{"n_experts": 8, "d_shared_expert": 0, "router_score": "sigmoid", "routed_scale": 2.0, "balance_loss": 0.000132, "scale_expert_input": true, "norm": "layernorm", "dataset": "wikipedia_en"}
Below are experts of layer 7 (counted from 0) of a mixture-of-experts language model. Rows are named router (the router's row for the expert), up (a neuron's input weights, with its number) and show model dimensions 0-255. Each number is 500 + 40 x the weight over its row's rms, rounded and kept within 0 to 999. Numbers have three digits each.
Before each expert's rows: "comes after" lists some tokens at least twice as common just before its tokens as in all text. This comes from a sample of Wikipedia text that the model never trained on. Tokens count by the router's weight.

# expert 5
comes after: " |", "0", "%", ")", ";", "5"
router:512547512575562506515565560532537510486423541532519506538504570494494529506485469423501424563493507456528450515494453466430510481520482458566505483524496493531483500499468526492503494501452528541461505549451559526525501467432538577506504570481468456519465510486548466429496530497470536385520515514492560518505427472524530481485576444441498461517480496555481449490409495547477454551524593473502531598470485515450561504483457450449511480540521494518526446482436526458594459496504427489436506562581560443488539501400561546468571474457516448475473542513432504542559476529495506460531535476544442467513546491529460484503464469456509426459545470445544590468514510465498524551504475475444545506477513494527459502543566502467506528432530500459540494553522553486473502504524512
up0:520570535537467483526510500499457502501559439526512584523527489490540465501443428525440469476575437492458469478496567503470474542528462476488471421419512511448477428506528493491486483509551459507551484502535453492511443535558559516531456495475527505446498461442500473490522540484508522513497426431523491538561542450529483435529474495448545528497468591498541468586450513495454564506507517541505447495460559492488478487506627581488470426572457492492477483486481415555496452547484445517556485498484451514581504461480474528477541503529512449565547587477437528460497493474475528500503423524490500507559475489483539525503498550478491495480496580471528525547534509427427464433523492555504516480504468535488467463495506512467479521485503406499433445469498520502539477550486528
up1:529507512456558467465474462490467521520434477466533515541561519570505496516493461485506454505580515464539482485497521501490567433500504543519488491442494481489605435496479514506593549479451539468483475518431403496490515444484459429496509479521470512533566497506454474492518517575442522488498540506471452536511519407536466461485484551494555461511502470519493542551570518493414470519489529538491474495509517413515564446519485532467453460508491487533469533427554502485479468478432515557464541543525434496504491496551449427531471478531514459444519560462483503516567498564560516508510471471463507488436516541411467549530474508491479520505505519525483475462469536461559517481530524506524556546439483492419558457535510588543547470557496502545536537413438489470441466507570476
up2:521545416521565495488528520545461479511467541498462518492447469452423467524465534464511496504539556524485491483529521461477533563458514470436524502582547504480488496527521512479558487514553554484557506511533569536541488636546458405501481535489482442500454516488482466518513529545491469489488554403457549471483532501531481537446555439482538468550545466502469470516464451493447414514474489470475528461537566444473522491558469543476566458433557443523466553533513429463505453500536479557546469547405534433512462508503596534424527488516527533536490560589489512487466519539468530524514514467460439598516536516467499505525473516489491517454460480550529510513451567451548469540588430524481510477441528501506467486539497508379453542448528484495533530490544466476437522482540506

# expert 4
comes after: "1", "0", "2", "9", "8", "5"
router:522503489451551466528486485467578527523542552464434500488511569460558487553511534438527511519515552467432485550521498505490522501484443451464553475538468471443503475488529446511557514471534549483536509512434414551559464459528468527526476531562530533512514573532461529533512463475514490469498510424441507496524537478494484546455412540471437513581536497567490465598495449441486529492458533469555477509481465496493506526453561541494484434501526546461534456554450521559504421487499555459554457499558512421505484471553459398537568470468575409480501506538458493506490490457471530515505563547554476541433430504442477505549460453471503493514492472456505531508504506491493522549507549502511541505505540466544490484540537550481472484484450447524510509473509499501540521503503514
up1:525481516496514504506528462450517507512498518507426541500461485559561497489452467521547526383458524532505445454504476542477473520491490423494508533526563543500432554501528428484477487469453521492483511487498439507455565530468511433473523470490481538529494532448526514541580482576481449515472585578499531465495486520504514541443579558493449527434507537527516494525539524512459442494503452570509552482419544512504524461522557499435528510480556480448533450545469491472419442527467511510550418508558544450415456465508522546518614452471530544490562518506420537507442441473502508565529491505449445558521516524486514483464507503458458583463490561573474565421513522432481465453438455512480459641528500479491461465522457508546448467448567474507492583527516574544508484469535490
up2:473497514520544413479468513466491538503468507500455520542506503379441463510526483425504487440447452504509494532451488529548532511477471505459589481557516466590510501488480484519515531511500509437499494542523516536493465549479465500459543431472473472553598548413524563476497511537516494505546526443482534568450563484527500510519471535519521537536478519573530542428460502536560529556516538460525435512520488556543500540475533534534527456467495441549567503455510517503491472503459457487507480482475474425430493540418494512459466425513547557559493473538552531471543490531506469554498481529419539536531518528520482491448545516492496461540416561508511463525473513534485503474507493395513478504523574462481422530485491468481487524500410438503470430517487535556451554496505493
up3:529517481500510596469526456544445473474411518533520467460518487504450416517418529500528472424523481541365484553457478506653461542576451598459572488539523566480479521502525492485519478493537512472536501505531517496559505535490495469502509439589531529539446473513545482493530476525484464480451557519471473509493491554497446496454516538474490451521514491543537470482474492481538500430471444540461474550524478484479487506544510476550511523523460485488546498526468526540472442547534536453432530523499555538588438450496521518471463516506455503571480515448551569506491443474527429526503501519490560499492515536524497513469450483508519486495509482486531563495469524544493483515397441495564500513556595483484463437470516473410468532472527494507504521536475511493567493512446471

# expert 6
comes after: "\n", ".", "==", ")", " ==", "==="
router:503522485491480535430562469542538483443480486447441502425467561507570471510506548381463532460467495538448406440487530461557541520488492452549605501461504542486500533546493499507421487452477550483503569419488474506501536491509549441443455495471458487502562514522546507452445537519506474553507489456507577481570507442480527512520467496477515475516581478460516487538546503498496494444536508459516525560490402403498551544586504451455472565543495497498525486471467400430501512486475490593609464515601502441549464522509445528512513502491495429553570497487491542541479488510566542504514485496479471485476482500496480443569445534471466435477543474504574484518512455511522411530512542514488495556449511383487435386560519466491422501433499559432447491494584547532509504491531462
up0:475577518446533503540479545500472528494462510542536533551537471481566568476532496516452466488485396515534483538478457520412489499598481603543518496523511425460478494514537529464468504495510494548476445525490483552584551513532540455446517489448514507502530530480540462471547529540566528476523528481572501564482527490577500466517486431544487464550454410558508502436462542497502502566520475497481572506515515494446579491393416443417495477529470557485494502509511555539544465541464478558472584549472466460451527536476565446510556462473553554520562474496514447497534477512468552501536480475487514439469494520536518486487489465480523487453501400516443484479472529476468465527511461539504486483494504497517470494550486481511440487506454477458507531533438579508496545511515494
up1:516515495501498512461425511501480470499470492534548507531442547530475480477502522510485593556460445487513557414493526588506550540505446436525446462499518505525520536498556451510523489432576467483463485456508551463475511493561437483511462506519522512528532551504465560530504485492509439524480528433490434501586493515497433464457508516531529536479590548481516483487533549549486551469515461492515499463493519456532486508575498468523449463510558518492456433491532466568513464444471539591465510529563483462518569544484520507580542529441521468446576500532533449458523504478476466529588494508502486517517478495491446509467481545565441450545442492495487469530482529458553487536399458521487571510478448431553486469406540514536451498520502461473498472517550515487484547471563580
up2:407534519479495587492585454527523524531496521483517467498432467524505513438459534528576477571460445456499494587526549531442495431460529515532518468492502505460477470523504518414423568513559492486567454478537481463516542484456512541499493521456488478511440440559512473485556495438447464454566482484486503511516505496495531457487461504508519446516457557505544483513463457513544524409529458526482477555467507427460503514520559507483475440510525567514501542556479526408501414551482506459520516556507515499529489550491475551454537422557546488554524569543570438466423509514420480547468429553493500442501517514546575440466529430500513500526530548535551504509510531504491496460502578522484511486471442582498462418535520447510576511501585464467538571507470538463480523451504508